Weights of a small mixture-of-experts language model, trained from scratch on English Wikipedia: 28.6M parameters.
Below are experts of layer 3 (counted from 0) of a mixture-of-experts language model. Rows are named router (the router's row for the expert), up (a neuron's input weights, with its number), down (a neuron's output weights, with its number) and show model dimensions 0-255. Each number is 50 + 10 x the weight over its row's rms, rounded and kept within 0 to 99.
Before each expert's rows: "mostly gets" lists some tokens that are sent to it at least half of the time; "gets" lists some tokens that make up at least twice as much of what it gets as of all text. This comes from a sample of Wikipedia text that the model never trained on. Tokens count by the router's weight.

# expert 5
mostly gets: "1", "2", "8", "9", "7", "4"
gets: "1", "2", "9", "3", "8", "4"
router:55 58 41 45 34 51 48 53 43 33 36 69 59 59 39 77 56 58 52 61 64 44 44 49 54 69 48 58 57 59 46 45 47 46 42 60 40 47 47 51 48 50 48 51 59 53 50 57 48 54 44 54 56 48 66 35 56 52 52 40 38 50 50 51 51 68 50 73 49 49 56 74 51 70 44 45 45 46 49 47 53 35 50 52 46 43 62 41 49 53 42 46 60 56 60 50 50 49 75 54 40 51 37 55 55 45 58 48 53 28 50 68 51 60 53 32 56 41 53 45 56 45 26 62 50 54 57 20 64 30 52 75 45 47 43 51 63 49 49 59 58 43 57 63 40 51 53 62 68 47 46 48 58 68 56 67 49 41 49 52 63 53 49 57 58 56 69 50 46 54 60 51 48 49 33 55 58 61 43 34 40 50 50 46 45 59 59 52 58 61 44 52 60 30 63 41 64 41 35 45 58 67 40 67 55 58 51 43 56 56 61 53 39 64 26 58 61 37 60 45 48 63 58 46 52 60 46 44 57 59 55 52 43 75 53 54 36 49 60 49 64 43 52 58 44 54 43 61 43 52 50 20 86 62 50 59
up0:30 50 52 45 50 53 60 42 38 58 50 58 42 51 47 54 50 57 52 45 54 54 46 50 36 63 42 47 56 39 36 41 47 42 60 54 54 50 53 44 54 42 64 45 51 72 50 36 34 54 51 57 41 61 38 48 63 60 39 51 51 49 79 61 56 51 56 67 43 60 61 52 48 57 38 62 43 52 47 55 40 47 59 49 59 48 25 56 54 64 46 49 40 66 54 41 39 64 73 34 39 56 53 26 44 34 40 56 46 52 49 51 62 59 67 41 56 48 76 47 52 40 54 54 38 69 41 65 49 41 65 58 38 50 49 62 54 42 51 48 53 64 59 77 51 71 62 41 51 43 42 51 48 49 44 44 60 51 50 51 50 59 38 41 58 33 55 48 56 71 29 56 57 63 42 39 44 36 52 57 57 58 52 52 54 56 51 40 38 60 43 65 47 36 61 61 54 54 60 56 51 58 48 45 32 42 72 49 58 49 64 47 69 36 65 49 42 40 72 39 54 38 65 41 53 30 63 46 40 42 62 37 46 44 45 40 39 45 53 35 43 50 38 49 41 46 44 47 27 41 36 40 68 58 51 45
down0:59 57 47 75 44 46 62 48 51 46 33 54 64 43 44 56 55 41 68 32 50 52 62 49 35 40 50 40 52 41 63 51 48 50 51 52 55 44 42 56 47 52 59 61 55 55 55 55 66 65 64 44 53 47 54 49 48 45 61 50 43 47 37 33 22 38 37 52 46 45 39 36 40 35 55 39 39 33 53 56 57 47 57 57 58 35 57 45 51 55 76 59 36 62 41 54 58 56 37 48 36 55 44 59 66 51 38 48 67 51 56 49 44 37 41 61 56 34 30 65 50 60 26 48 35 38 42 55 43 32 46 53 54 53 51 45 57 35 30 52 48 34 52 36 49 42 43 65 54 44 55 41 37 43 44 56 52 36 48 41 62 85 58 54 68 50 41 53 46 48 44 48 48 36 57 48 31 50 51 62 44 53 68 56 53 43 55 49 43 52 51 60 37 39 52 59 40 63 40 31 54 48 55 52 49 59 29 58 45 52 60 59 50 52 53 45 45 58 41 47 46 52 54 43 58 49 39 43 76 48 45 38 62 52 62 41 53 70 53 54 48 56 68 43 47 77 42 50 41 46 70 29 52 41 49 68

# expert 13
mostly gets: "\n", " to", " on", "|", " at", " from"
gets: "\n", " to", "|", " was", ".", " on"
router:42 46 50 37 50 75 58 34 53 71 45 65 44 57 46 52 69 44 65 72 50 38 41 34 34 59 52 45 76 72 39 57 50 44 39 47 47 45 61 41 47 56 51 58 49 61 58 50 29 60 55 52 53 45 52 40 55 51 48 68 39 60 45 58 47 50 51 57 51 43 73 56 30 52 51 43 44 33 43 53 71 42 25 36 41 47 45 52 56 43 38 58 49 49 63 54 41 49 45 60 55 49 41 46 43 39 65 34 48 35 57 54 44 52 49 36 47 59 61 43 62 53 47 58 47 51 57 47 54 41 28 41 61 46 64 56 58 42 62 64 41 65 43 43 48 52 44 53 43 71 32 52 25 63 39 52 53 36 59 37 39 52 36 49 34 43 55 25 57 52 67 53 51 39 59 52 52 33 63 36 38 64 67 42 56 54 57 49 20 53 42 39 58 39 59 53 60 53 54 69 52 50 59 67 49 45 57 56 51 62 51 56 57 34 48 55 67 54 45 50 50 50 65 40 60 51 56 71 45 54 49 48 55 54 36 55 51 58 52 62 56 59 46 44 39 49 51 53 54 57 45 53 63 54 51 59
up1:52 62 54 61 46 41 48 56 59 66 45 48 76 63 47 46 38 55 45 72 51 46 42 43 36 44 49 43 42 64 41 50 35 45 44 60 37 34 47 60 46 72 24 33 54 40 52 58 57 47 53 40 53 41 70 57 47 37 59 55 36 46 51 48 45 34 48 52 39 63 49 68 27 57 64 30 45 54 38 54 54 37 59 42 51 55 56 69 70 68 65 54 47 53 48 56 62 44 45 61 43 65 49 48 49 61 54 56 42 52 48 38 42 51 45 58 61 70 43 59 48 49 39 55 75 61 44 58 53 44 51 63 50 45 65 55 51 65 46 56 40 33 47 64 30 37 67 60 33 64 43 43 54 43 45 68 60 41 42 37 51 43 57 57 57 43 38 37 59 45 64 61 34 39 52 37 51 42 42 55 57 52 57 57 52 48 57 45 71 67 66 32 51 63 56 58 58 59 44 43 35 52 58 50 54 59 60 44 51 58 47 41 60 42 45 42 54 54 43 60 38 41 38 64 48 49 42 65 54 60 60 50 59 51 51 68 54 48 43 53 45 62 31 61 49 51 49 49 65 46 38 57 51 71 63 42
down1:44 44 41 46 56 44 42 66 36 44 54 44 29 48 50 42 64 49 38 49 51 57 61 50 59 55 56 62 53 61 54 57 52 47 43 56 58 33 40 33 44 64 59 64 44 43 51 45 54 38 51 34 52 41 60 50 48 39 47 55 53 51 55 44 56 55 45 50 67 61 56 56 43 60 46 57 54 49 43 44 50 37 54 72 55 42 37 49 39 48 50 66 41 43 45 21 42 53 71 34 47 46 52 45 53 64 46 52 36 41 35 50 40 31 36 51 56 50 52 44 66 31 51 67 62 34 50 66 66 36 55 45 68 42 55 53 57 45 48 53 55 42 42 55 25 63 34 56 42 43 44 63 52 45 62 48 48 57 49 62 52 57 39 49 48 52 57 51 27 57 34 54 67 50 52 73 50 69 46 56 54 52 44 24 48 42 45 50 47 50 40 55 43 38 36 36 46 68 56 56 53 39 47 56 49 43 39 50 41 50 64 40 45 31 43 54 49 58 52 30 69 63 56 42 59 43 37 57 49 30 63 41 48 27 51 31 42 60 36 29 46 54 65 71 48 68 51 65 51 61 52 45 56 45 45 57

# expert 15
mostly gets: " District", " World", "'", "′", " Street", " Cup"
gets: "'", "0", "5", "th", "3", "4"
router:59 50 49 47 47 55 47 59 52 46 36 58 53 63 59 66 50 57 49 63 71 43 54 60 54 36 59 64 43 59 51 53 46 46 40 45 46 50 51 32 54 56 45 49 55 53 43 54 37 56 40 64 50 43 56 43 62 47 38 55 46 03 53 64 38 58 31 53 45 51 47 56 43 43 58 64 50 46 51 67 58 66 49 48 33 56 51 51 41 49 43 50 54 50 74 42 29 72 64 57 44 56 39 60 54 46 46 45 38 26 67 40 59 52 35 42 55 64 47 48 60 52 47 62 58 52 39 35 51 40 32 48 51 39 57 50 53 57 51 46 61 60 51 35 51 62 48 44 34 51 52 52 56 45 45 47 49 46 33 49 65 31 53 50 62 40 40 45 58 71 62 53 66 62 61 48 37 64 45 51 53 60 46 79 37 60 49 60 40 45 39 37 44 46 56 29 49 46 35 45 48 55 51 55 53 54 65 33 45 59 45 43 53 52 48 65 53 56 51 33 35 60 73 39 41 56 42 37 58 55 55 64 41 65 44 46 80 42 51 53 66 43 46 60 61 53 54 58 45 50 45 37 53 46 43 43
up0:46 50 50 69 63 62 42 38 60 54 64 56 56 63 34 59 54 63 58 43 74 42 60 42 35 49 69 57 59 66 44 57 38 30 58 43 49 50 55 49 57 51 49 50 48 50 50 55 43 64 24 51 48 40 46 52 55 72 40 31 56 36 30 60 58 51 53 40 62 35 62 46 65 45 60 36 42 70 35 56 60 44 58 48 40 68 46 41 52 48 55 67 50 57 52 62 60 47 39 46 61 50 36 49 53 39 51 48 42 41 41 46 55 47 52 51 59 39 54 47 55 74 56 51 56 49 45 42 54 37 54 37 69 66 64 51 32 45 42 37 57 53 54 37 39 36 70 54 43 49 44 46 47 53 45 65 34 31 40 64 63 33 43 37 66 53 41 59 45 47 51 51 47 42 49 54 47 54 67 51 49 52 53 72 48 43 47 55 67 41 44 46 62 45 46 46 51 65 32 57 54 58 39 57 57 29 63 44 44 44 58 41 57 46 38 48 36 36 49 67 34 37 44 55 52 48 37 50 44 58 49 39 53 62 57 51 59 68 44 55 36 47 67 38 50 49 64 46 38 52 54 65 48 58 69 68
down0:45 50 40 46 47 44 55 56 72 51 48 44 59 41 58 68 44 41 49 49 63 58 33 32 48 46 39 62 52 46 51 46 51 68 61 49 36 40 54 52 47 53 36 45 40 36 44 57 56 49 50 50 39 34 60 53 45 39 51 47 45 48 43 59 58 49 38 69 53 54 58 39 53 31 58 36 47 40 50 57 38 48 37 41 45 44 49 48 71 48 50 62 53 41 41 48 48 48 35 57 48 61 50 56 29 47 49 53 63 52 65 61 45 71 66 64 53 54 38 40 50 53 61 51 31 60 45 28 54 78 49 73 52 58 64 51 26 46 43 62 48 41 60 52 52 53 72 53 52 40 72 45 51 53 49 67 60 59 56 55 38 52 54 60 40 48 61 66 30 39 35 55 58 50 57 53 57 60 64 47 50 39 66 66 51 60 39 76 65 32 54 62 53 41 64 57 58 53 55 52 51 52 39 45 55 59 46 43 38 52 55 64 52 57 55 60 67 40 55 59 47 41 46 48 47 50 44 37 52 57 42 51 42 42 44 57 48 53 63 30 31 40 50 50 78 47 72 56 69 72 48 47 49 42 54 35

# expert 14
mostly gets: " |", " January", " late", " February", " April", "y"
gets: " |", "0", "y", ";", " January", " June"
router:66 48 63 51 36 64 44 41 60 49 49 62 57 59 63 56 56 66 60 56 51 49 41 55 48 29 56 34 53 39 48 53 42 53 48 40 53 57 55 55 35 44 26 57 48 34 55 44 34 59 60 70 53 62 48 51 45 49 64 66 50 27 52 50 37 62 51 40 27 49 45 57 46 49 44 58 52 52 37 62 47 63 41 48 35 45 29 42 53 54 38 44 53 56 48 65 51 57 57 47 59 43 42 54 57 32 49 54 51 53 41 62 62 66 49 28 59 50 45 47 56 52 42 54 59 51 36 33 21 46 55 53 49 48 53 46 39 63 66 57 37 66 62 52 54 50 54 44 63 60 47 49 38 50 50 53 56 62 50 44 71 45 64 42 38 73 54 21 56 48 56 47 43 35 54 47 53 55 52 55 48 51 52 80 64 43 55 52 55 44 55 45 47 47 50 49 58 59 55 52 73 46 60 69 63 47 67 47 61 50 43 41 18 60 45 38 53 54 52 60 48 53 45 53 53 44 47 47 56 52 47 53 25 66 41 40 51 34 53 50 34 38 49 48 42 60 45 36 44 46 58 57 41 77 61 51
up1:54 61 41 38 41 54 42 45 53 48 35 37 60 53 71 52 52 44 69 55 45 50 58 52 68 43 63 57 58 46 39 42 52 38 75 48 74 50 53 48 37 42 32 49 56 59 57 39 53 53 68 59 84 54 62 55 53 52 34 37 45 53 39 44 39 67 36 34 44 42 52 41 34 39 38 42 70 67 45 26 54 40 45 49 46 41 47 52 49 62 28 51 41 58 48 57 43 55 43 39 63 52 42 39 45 59 49 73 41 49 59 50 42 62 37 55 35 41 46 47 60 53 53 63 50 44 48 29 71 48 51 62 50 52 44 55 29 48 50 44 33 47 54 70 63 55 45 29 57 55 47 64 36 54 66 55 27 60 72 36 55 56 49 52 51 40 40 43 60 62 49 51 64 52 53 56 54 53 45 44 52 50 40 72 52 36 54 57 56 44 42 47 37 44 52 47 52 46 59 46 46 49 59 59 49 64 54 56 49 48 46 44 56 54 52 43 50 56 29 44 44 63 48 54 41 62 43 71 69 42 46 50 52 52 45 42 60 35 60 67 54 53 51 72 56 50 48 61 53 48 51 63 48 59 41 43
down1:50 63 31 50 40 48 60 55 51 66 33 49 44 27 66 52 53 67 50 28 53 51 50 70 44 37 30 54 46 38 33 39 65 67 37 47 54 66 72 50 62 47 41 47 45 42 64 43 58 45 37 61 54 55 57 51 51 50 61 59 60 43 49 57 45 39 45 45 41 56 57 28 53 47 39 63 50 63 30 48 52 25 37 53 46 38 52 59 30 48 68 37 56 52 52 52 40 68 38 65 51 54 52 47 45 47 44 55 49 57 54 69 41 59 59 53 63 39 31 43 73 62 37 54 47 62 46 56 47 45 37 48 55 61 58 52 59 39 48 53 60 57 42 53 46 50 40 65 28 37 43 56 62 57 50 53 62 38 53 60 54 52 52 61 51 43 44 67 51 41 53 36 38 50 52 47 39 48 67 42 41 52 63 59 47 44 42 53 67 43 45 64 47 39 29 62 60 39 56 45 58 44 55 41 50 43 65 60 53 44 53 49 61 51 61 60 71 37 57 48 54 38 44 47 64 35 41 42 61 52 37 54 62 43 59 58 54 51 31 57 53 60 56 35 46 53 41 67 43 42 42 64 53 72 54 43

# expert 9
mostly gets: ")", " ", " \"", "]", "†", "\""
gets: " ", ")", " \"", "\"", ";", "]"
router:50 64 44 40 39 49 61 53 53 40 31 63 56 51 50 60 45 50 51 43 77 49 55 67 47 41 48 59 46 45 50 42 47 48 34 31 45 48 55 54 38 72 30 72 49 46 63 41 36 33 55 43 57 47 72 50 47 57 51 51 54 58 56 43 52 43 50 45 46 46 50 61 54 53 58 58 47 39 49 56 60 47 51 41 46 52 43 47 69 31 62 63 64 48 50 56 44 62 63 61 42 61 51 42 50 55 46 48 46 34 39 37 46 59 44 32 46 61 42 74 62 67 48 40 50 52 51 39 34 60 47 53 45 53 40 55 57 58 52 71 51 38 52 60 68 62 52 68 66 24 50 54 38 47 40 51 53 51 55 38 40 58 58 69 53 59 50 61 65 59 69 48 69 36 30 58 66 58 50 35 53 50 43 56 41 63 45 45 57 54 50 36 58 39 65 42 54 53 42 49 59 57 24 45 46 51 47 61 67 61 54 60 64 34 52 53 45 56 50 40 39 52 48 67 52 54 42 66 66 43 55 79 46 63 44 50 54 36 45 67 45 48 46 28 51 41 52 51 35 47 57 43 48 59 41 61
up1:38 59 54 55 40 54 73 47 37 53 61 38 56 46 54 26 53 55 58 44 47 52 62 58 43 46 44 57 52 43 59 49 38 54 34 46 50 48 49 58 58 60 44 52 51 27 48 42 67 52 60 35 58 58 42 31 44 45 39 66 44 54 40 51 55 44 49 40 45 76 45 40 42 54 45 31 50 40 57 55 48 30 40 41 48 43 73 72 59 49 42 49 51 37 41 61 36 60 58 62 54 44 41 39 64 44 62 57 39 44 35 67 60 47 49 44 49 59 37 61 62 70 35 49 63 53 56 57 53 42 36 57 46 59 53 50 53 65 64 66 52 51 41 44 41 61 57 45 47 61 29 70 66 57 32 40 41 57 72 31 40 40 54 58 44 46 29 53 45 41 48 48 48 22 44 66 59 72 58 53 45 40 45 45 68 54 42 53 64 59 49 34 44 47 38 42 56 44 54 44 47 53 54 47 77 50 39 51 69 53 46 54 63 61 40 55 48 64 49 50 52 47 40 67 65 57 36 62 62 54 42 47 42 42 36 49 48 49 54 38 50 55 64 38 47 49 41 56 52 47 43 49 56 55 49 47
down1:51 40 49 42 45 46 49 42 69 34 49 46 37 37 32 57 49 45 42 57 54 51 60 62 41 43 59 46 41 67 61 49 65 35 45 70 57 56 35 54 44 48 66 41 50 54 42 46 33 36 33 55 53 52 64 47 39 69 69 48 50 59 59 37 39 61 40 41 65 55 71 67 68 36 41 59 45 48 60 58 41 59 53 54 56 40 40 62 27 51 57 49 67 55 43 49 52 49 41 42 47 58 47 51 49 45 48 37 62 54 46 56 62 49 63 60 32 44 37 38 51 49 65 64 53 29 59 40 54 56 46 38 61 59 45 56 37 38 63 36 52 48 38 59 48 49 40 35 65 53 51 57 52 45 51 46 47 29 22 43 59 34 39 40 54 52 64 57 52 54 49 72 60 51 50 46 37 45 54 61 52 45 50 58 62 39 62 52 28 48 38 40 47 32 55 51 51 51 49 55 59 49 33 67 29 48 68 63 50 63 51 60 51 53 37 56 28 46 44 54 31 50 50 33 53 42 34 41 36 47 65 55 43 43 49 38 44 38 39 50 39 63 46 66 54 58 54 41 55 49 54 55 52 55 34 50

# expert 4
mostly gets: "de", "tion", "king", "ated", "ted", "ation"
gets: "ing", "ed", "e", "ation", "al", "de"
router:44 43 48 70 49 57 50 43 52 36 35 39 40 50 62 50 45 49 40 42 59 52 41 46 45 59 49 54 45 52 45 50 59 61 43 44 47 58 53 61 31 38 30 60 55 47 44 50 54 56 44 59 47 38 45 38 48 70 49 51 49 35 48 51 42 37 45 55 63 37 49 44 63 80 59 65 35 38 54 61 49 39 48 45 48 27 42 58 53 48 27 68 42 60 55 45 54 53 78 53 44 34 56 43 42 45 62 43 58 41 52 34 45 52 48 54 65 55 47 54 61 59 56 51 46 51 45 51 55 62 42 44 49 39 52 40 65 42 46 51 47 43 58 46 62 62 47 66 50 42 30 50 71 51 61 37 59 37 59 64 53 49 54 77 53 42 52 44 50 56 59 54 64 22 49 58 65 51 45 41 49 58 29 48 33 41 65 59 36 78 50 34 44 46 47 52 35 44 48 46 54 45 40 70 53 53 49 49 70 42 73 38 53 45 38 61 64 49 50 37 43 62 48 56 44 56 39 58 51 62 40 45 52 56 41 59 61 43 31 61 60 54 47 57 37 57 83 53 59 36 49 41 56 50 46 54
up0:48 51 47 49 46 45 35 73 44 53 52 47 57 67 55 53 40 52 55 52 61 49 44 32 53 65 52 57 49 43 40 39 37 44 49 47 48 50 61 58 70 62 64 36 44 40 60 39 60 53 46 28 52 53 55 48 45 57 68 60 53 31 42 76 22 34 32 60 41 45 60 39 46 46 55 56 42 48 56 57 33 61 26 52 41 53 62 47 42 46 56 48 52 41 38 57 59 33 49 44 60 38 59 46 29 52 47 31 44 41 54 45 64 57 75 27 48 68 48 56 56 67 55 44 48 50 58 64 42 49 50 51 40 46 38 52 53 38 48 54 50 52 47 59 53 40 47 43 63 31 66 48 53 68 69 66 36 30 52 61 58 65 64 53 49 34 37 40 46 47 52 61 49 45 62 59 50 45 62 47 64 32 33 50 57 40 58 43 48 51 55 58 48 60 49 57 48 45 45 28 46 63 48 67 55 40 44 62 50 55 49 49 57 55 51 57 47 37 59 42 49 54 42 65 44 68 38 60 59 42 50 52 49 42 53 41 55 52 38 74 58 27 63 52 46 57 57 51 50 70 47 52 52 42 46 57
down0:43 43 44 39 59 30 45 46 57 50 34 48 39 44 40 50 68 51 64 61 55 53 47 37 70 48 60 39 47 33 52 31 65 46 61 45 44 36 51 46 47 42 38 53 52 59 57 59 50 48 60 42 58 55 49 51 53 43 52 69 48 45 57 57 49 66 61 45 32 61 58 44 51 53 54 39 39 55 46 58 71 50 56 65 56 56 55 51 57 41 62 68 54 33 46 48 50 69 37 54 36 47 51 40 43 41 56 56 52 39 69 59 55 50 43 42 60 59 34 38 57 59 54 44 57 41 58 55 39 35 37 53 36 43 71 40 55 58 55 59 69 47 38 72 50 26 42 67 75 47 32 52 39 51 64 47 55 60 41 49 53 53 35 63 50 61 35 52 66 55 62 56 40 52 54 57 34 46 51 47 69 49 62 53 53 53 54 62 67 69 50 60 65 41 48 53 49 58 37 37 49 47 47 44 36 50 39 52 56 48 41 43 55 59 55 53 64 54 52 50 50 41 64 39 36 37 41 65 63 46 54 53 59 33 56 54 40 58 40 66 57 34 36 60 68 70 26 45 41 61 39 59 42 57 55 59

# expert 1
mostly gets: ",", " had", " have", " has", " used", " been"
gets: ",", "ed", " as", "ing", "ly", " be"
router:43 56 51 59 43 56 56 45 46 39 51 61 48 62 52 43 59 63 76 55 39 35 37 50 42 54 52 52 57 47 57 44 57 41 30 42 38 61 55 49 51 54 57 58 61 60 64 43 60 26 46 52 49 54 70 40 50 48 55 52 20 36 58 40 49 49 50 68 54 52 43 52 44 44 69 61 40 49 58 64 44 37 45 30 44 29 59 46 46 42 48 49 50 56 53 53 42 62 70 67 71 50 45 48 61 41 56 30 42 38 50 50 61 55 44 43 57 57 49 64 36 58 57 72 33 49 59 44 70 69 43 65 58 54 70 45 56 61 51 48 44 67 64 60 54 55 55 47 54 44 45 53 60 51 62 35 41 56 58 53 48 43 52 47 54 47 43 48 63 47 54 38 52 45 58 55 76 70 44 32 53 61 39 47 49 48 46 63 48 46 55 48 69 48 52 30 47 51 43 61 72 43 64 48 48 42 59 45 43 66 46 37 50 39 30 58 47 43 38 24 42 81 51 55 69 53 47 51 50 45 61 57 42 52 48 56 44 60 57 41 43 35 60 49 52 56 57 51 53 44 73 54 50 47 63 54
up0:49 52 29 47 54 39 41 43 53 55 53 53 46 61 33 30 61 54 58 36 64 47 35 49 33 42 63 43 47 52 50 47 57 44 37 42 40 68 35 59 51 45 41 47 45 55 61 58 36 61 41 59 52 38 42 41 49 54 63 46 42 50 69 37 40 52 46 48 45 67 48 63 50 48 44 39 55 24 67 47 50 40 62 37 30 36 57 46 54 38 48 52 50 66 68 53 44 44 56 43 50 60 31 59 60 39 46 55 50 76 57 46 65 62 56 40 52 61 50 57 47 57 38 62 69 60 48 39 48 40 38 61 44 38 61 49 46 55 46 33 60 52 38 42 41 68 26 43 29 57 56 43 37 45 56 35 58 52 54 48 56 52 55 46 55 34 36 49 63 44 40 38 43 46 48 42 63 60 63 58 54 58 66 54 56 29 52 57 56 62 58 51 38 49 64 49 68 53 41 53 51 43 50 36 40 38 63 30 39 67 59 56 51 48 40 65 59 64 43 51 49 69 40 53 54 52 38 29 54 70 62 50 45 42 56 56 61 57 49 50 39 31 49 58 49 44 33 58 36 41 54 51 39 55 56 49
down0:52 41 41 58 42 52 42 34 33 34 33 43 72 54 45 63 54 40 51 55 42 47 57 53 47 38 51 37 52 32 33 64 41 54 43 54 53 49 64 63 51 56 54 65 46 59 50 49 58 52 49 35 66 67 49 43 42 55 64 46 48 51 47 49 58 32 25 49 52 64 66 46 53 68 52 59 41 45 55 62 56 49 49 28 53 49 54 74 43 46 63 62 38 48 43 59 37 39 55 39 70 46 54 48 46 47 42 56 60 48 49 61 51 58 39 43 51 76 53 38 44 54 45 57 42 40 44 68 46 19 44 63 49 42 54 52 55 46 58 50 38 47 53 41 46 51 42 56 35 48 51 53 46 58 50 56 44 63 46 30 53 49 40 45 45 34 50 64 46 35 34 37 62 57 55 50 70 46 54 47 35 35 41 45 40 58 52 45 45 55 51 43 61 39 45 38 54 60 53 57 29 47 48 39 43 44 39 33 42 56 46 65 33 44 43 56 65 66 44 34 52 65 55 73 49 43 54 52 37 61 60 33 53 60 41 44 42 66 50 50 44 44 63 76 53 65 42 65 45 36 57 57 57 61 59 37

# expert 7
mostly gets: "s", "is", "ers", "us", "es", "as"
gets: "s", "es", "th", "is", "us", "ers"
router:55 62 57 57 55 38 43 56 53 44 44 49 49 43 57 64 53 59 46 58 48 32 61 53 53 48 59 39 53 50 41 57 38 52 46 56 41 51 38 48 37 57 53 58 59 46 66 34 55 39 44 42 69 58 42 47 71 77 37 59 43 58 55 52 40 41 50 50 53 35 42 64 45 40 52 55 45 58 59 57 69 57 48 54 53 61 43 51 52 25 44 56 65 55 40 29 55 56 63 57 28 37 53 36 39 46 47 49 52 51 57 40 73 49 33 42 58 29 52 47 44 46 52 46 44 61 59 51 56 34 27 52 34 59 42 47 53 26 40 55 45 56 40 40 58 59 57 33 54 31 45 81 61 40 41 58 41 46 49 39 54 49 64 69 41 46 45 61 57 60 45 48 51 44 42 66 64 43 60 33 45 49 64 45 54 44 53 57 45 57 49 48 52 45 57 40 65 44 36 43 44 52 49 40 48 41 47 52 46 53 48 44 34 49 34 51 34 47 54 41 40 71 67 65 62 68 51 42 59 42 59 59 48 54 46 48 39 46 88 42 46 41 53 30 50 51 57 41 44 53 66 50 45 56 32 52
up0:52 38 59 55 56 22 46 40 56 67 36 48 36 46 40 59 42 49 40 32 57 28 50 44 58 54 51 46 56 58 19 51 47 55 44 47 42 60 44 47 60 60 47 43 38 39 41 40 51 51 56 45 36 45 66 53 39 63 46 37 44 64 50 68 54 33 62 50 52 50 55 56 60 63 54 40 38 58 54 68 43 49 50 62 55 57 38 42 55 48 38 64 42 44 53 45 47 58 44 54 24 31 54 40 70 59 64 55 44 48 56 46 43 56 42 36 48 45 40 57 35 66 44 48 39 26 51 41 35 75 44 48 47 63 35 58 51 42 50 54 49 54 46 40 53 44 26 49 46 40 40 38 54 70 56 51 56 41 61 48 47 64 48 62 34 59 50 45 50 46 64 55 49 36 46 72 60 58 56 48 48 56 52 56 36 55 69 42 59 46 35 60 52 45 58 70 37 38 53 41 50 57 65 51 45 57 52 60 49 50 55 39 45 65 47 43 46 43 37 32 48 51 58 46 33 52 40 47 54 56 42 43 49 50 47 47 53 57 41 55 50 57 65 65 42 50 18 39 63 51 35 29 62 59 43 62
down0:58 54 49 42 48 43 48 46 56 34 47 42 57 40 60 52 53 61 61 48 48 46 62 38 58 60 46 65 53 36 39 43 42 37 58 49 46 33 60 53 51 53 48 47 57 56 60 30 46 63 61 58 58 63 31 46 60 52 60 46 47 30 38 51 46 42 47 72 62 50 51 67 41 51 55 49 52 47 56 50 42 49 45 54 50 44 42 59 56 32 35 50 47 62 65 49 42 40 49 19 52 40 68 49 43 64 48 59 38 45 40 53 49 44 60 43 33 43 51 44 46 50 68 63 71 64 69 53 55 48 50 42 52 64 51 50 49 45 56 45 38 58 66 62 74 45 45 42 26 44 54 59 55 66 37 56 59 52 45 52 37 36 30 65 55 46 41 42 65 61 64 50 37 53 63 60 43 43 55 58 67 42 60 57 66 46 51 55 41 42 47 52 52 42 40 48 44 48 38 52 61 39 33 51 52 43 61 80 67 50 52 62 58 52 58 50 51 58 68 54 30 74 51 51 54 28 28 42 44 56 54 51 45 62 61 35 46 53 37 44 45 49 60 28 41 55 43 36 47 50 55 74 42 42 49 53

# expert 3
mostly gets: ":", ").", " ==", "°", "\".", ".\""
gets: ".", ":", ";", "==", ").", " ="
router:60 55 42 54 38 48 69 37 47 37 49 51 35 45 55 48 69 45 71 77 40 53 49 49 42 28 49 59 65 55 55 51 52 58 54 55 46 41 43 17 39 57 35 65 57 43 41 38 36 47 46 36 46 33 50 53 66 46 27 59 51 27 52 61 46 46 54 58 55 42 49 54 59 51 45 53 39 53 56 48 47 37 65 58 48 40 55 60 52 55 38 60 61 47 69 41 46 43 57 47 54 56 53 47 48 35 55 45 54 47 67 55 61 52 46 56 54 63 49 45 44 52 55 60 39 57 34 50 28 46 57 61 50 63 56 50 66 56 58 46 53 50 70 45 52 59 68 39 56 45 32 55 45 49 26 43 38 47 45 39 52 51 44 37 47 57 85 47 72 63 54 53 48 64 32 47 55 55 44 43 50 45 55 45 43 31 44 58 37 52 41 51 70 48 44 57 66 45 44 60 53 44 42 48 53 70 56 50 52 46 57 58 40 64 41 45 54 54 61 48 40 70 57 46 45 54 45 54 54 49 74 58 54 66 42 53 67 58 52 70 38 49 49 59 52 55 68 64 35 50 44 42 56 56 61 32
up1:47 46 55 59 45 60 49 64 71 48 40 48 47 38 57 53 56 54 48 59 58 36 50 38 56 58 47 46 27 42 42 44 40 52 22 55 50 48 55 44 44 27 55 40 42 60 46 59 43 34 49 64 38 38 57 62 50 54 36 46 55 53 77 51 54 32 51 71 52 43 35 62 59 81 63 44 69 66 56 55 51 48 42 47 53 33 51 64 42 54 43 51 37 34 47 53 50 52 48 44 54 51 55 56 59 41 53 55 62 45 39 47 36 48 31 51 44 45 54 69 35 42 50 53 58 70 44 47 46 40 50 51 58 79 38 45 54 66 64 55 67 64 59 54 50 48 41 51 45 51 40 56 67 43 34 61 53 57 47 55 50 66 39 30 45 69 59 53 65 54 50 40 42 55 50 54 65 57 50 64 62 44 53 70 60 32 55 51 29 43 35 40 48 50 42 46 53 52 64 53 50 42 48 41 65 55 59 44 28 47 47 45 44 50 38 51 54 48 49 53 48 56 56 32 54 41 54 47 56 53 51 37 66 40 26 66 51 56 61 58 63 40 45 27 47 47 44 39 45 48 65 50 43 54 43 43
down1:44 51 53 65 44 51 46 38 53 53 57 67 54 48 42 43 49 67 50 44 38 46 32 40 64 54 48 45 65 46 59 61 64 36 72 48 40 57 47 37 34 60 56 44 51 66 31 37 48 54 51 32 58 37 69 58 28 46 66 36 45 42 44 51 55 39 67 32 41 53 47 59 56 45 54 38 56 44 59 53 40 54 48 53 49 58 37 52 59 65 21 53 66 64 40 48 71 46 65 69 42 50 53 45 38 46 59 49 48 52 41 54 43 45 64 49 62 48 50 33 58 62 30 48 38 49 43 41 41 64 59 64 40 50 61 49 44 53 49 63 60 58 38 58 51 41 51 56 58 50 53 49 54 33 64 49 54 49 53 31 64 47 39 43 48 53 59 52 58 39 45 44 60 63 69 50 56 60 38 27 54 51 42 47 43 46 35 39 48 32 59 57 58 72 46 34 57 44 50 56 57 62 52 28 57 41 50 55 50 50 45 28 48 41 53 48 54 70 41 55 49 58 54 63 56 33 45 57 50 54 56 61 54 28 46 48 57 54 50 67 74 44 56 58 36 55 51 42 55 42 37 47 66 64 61 58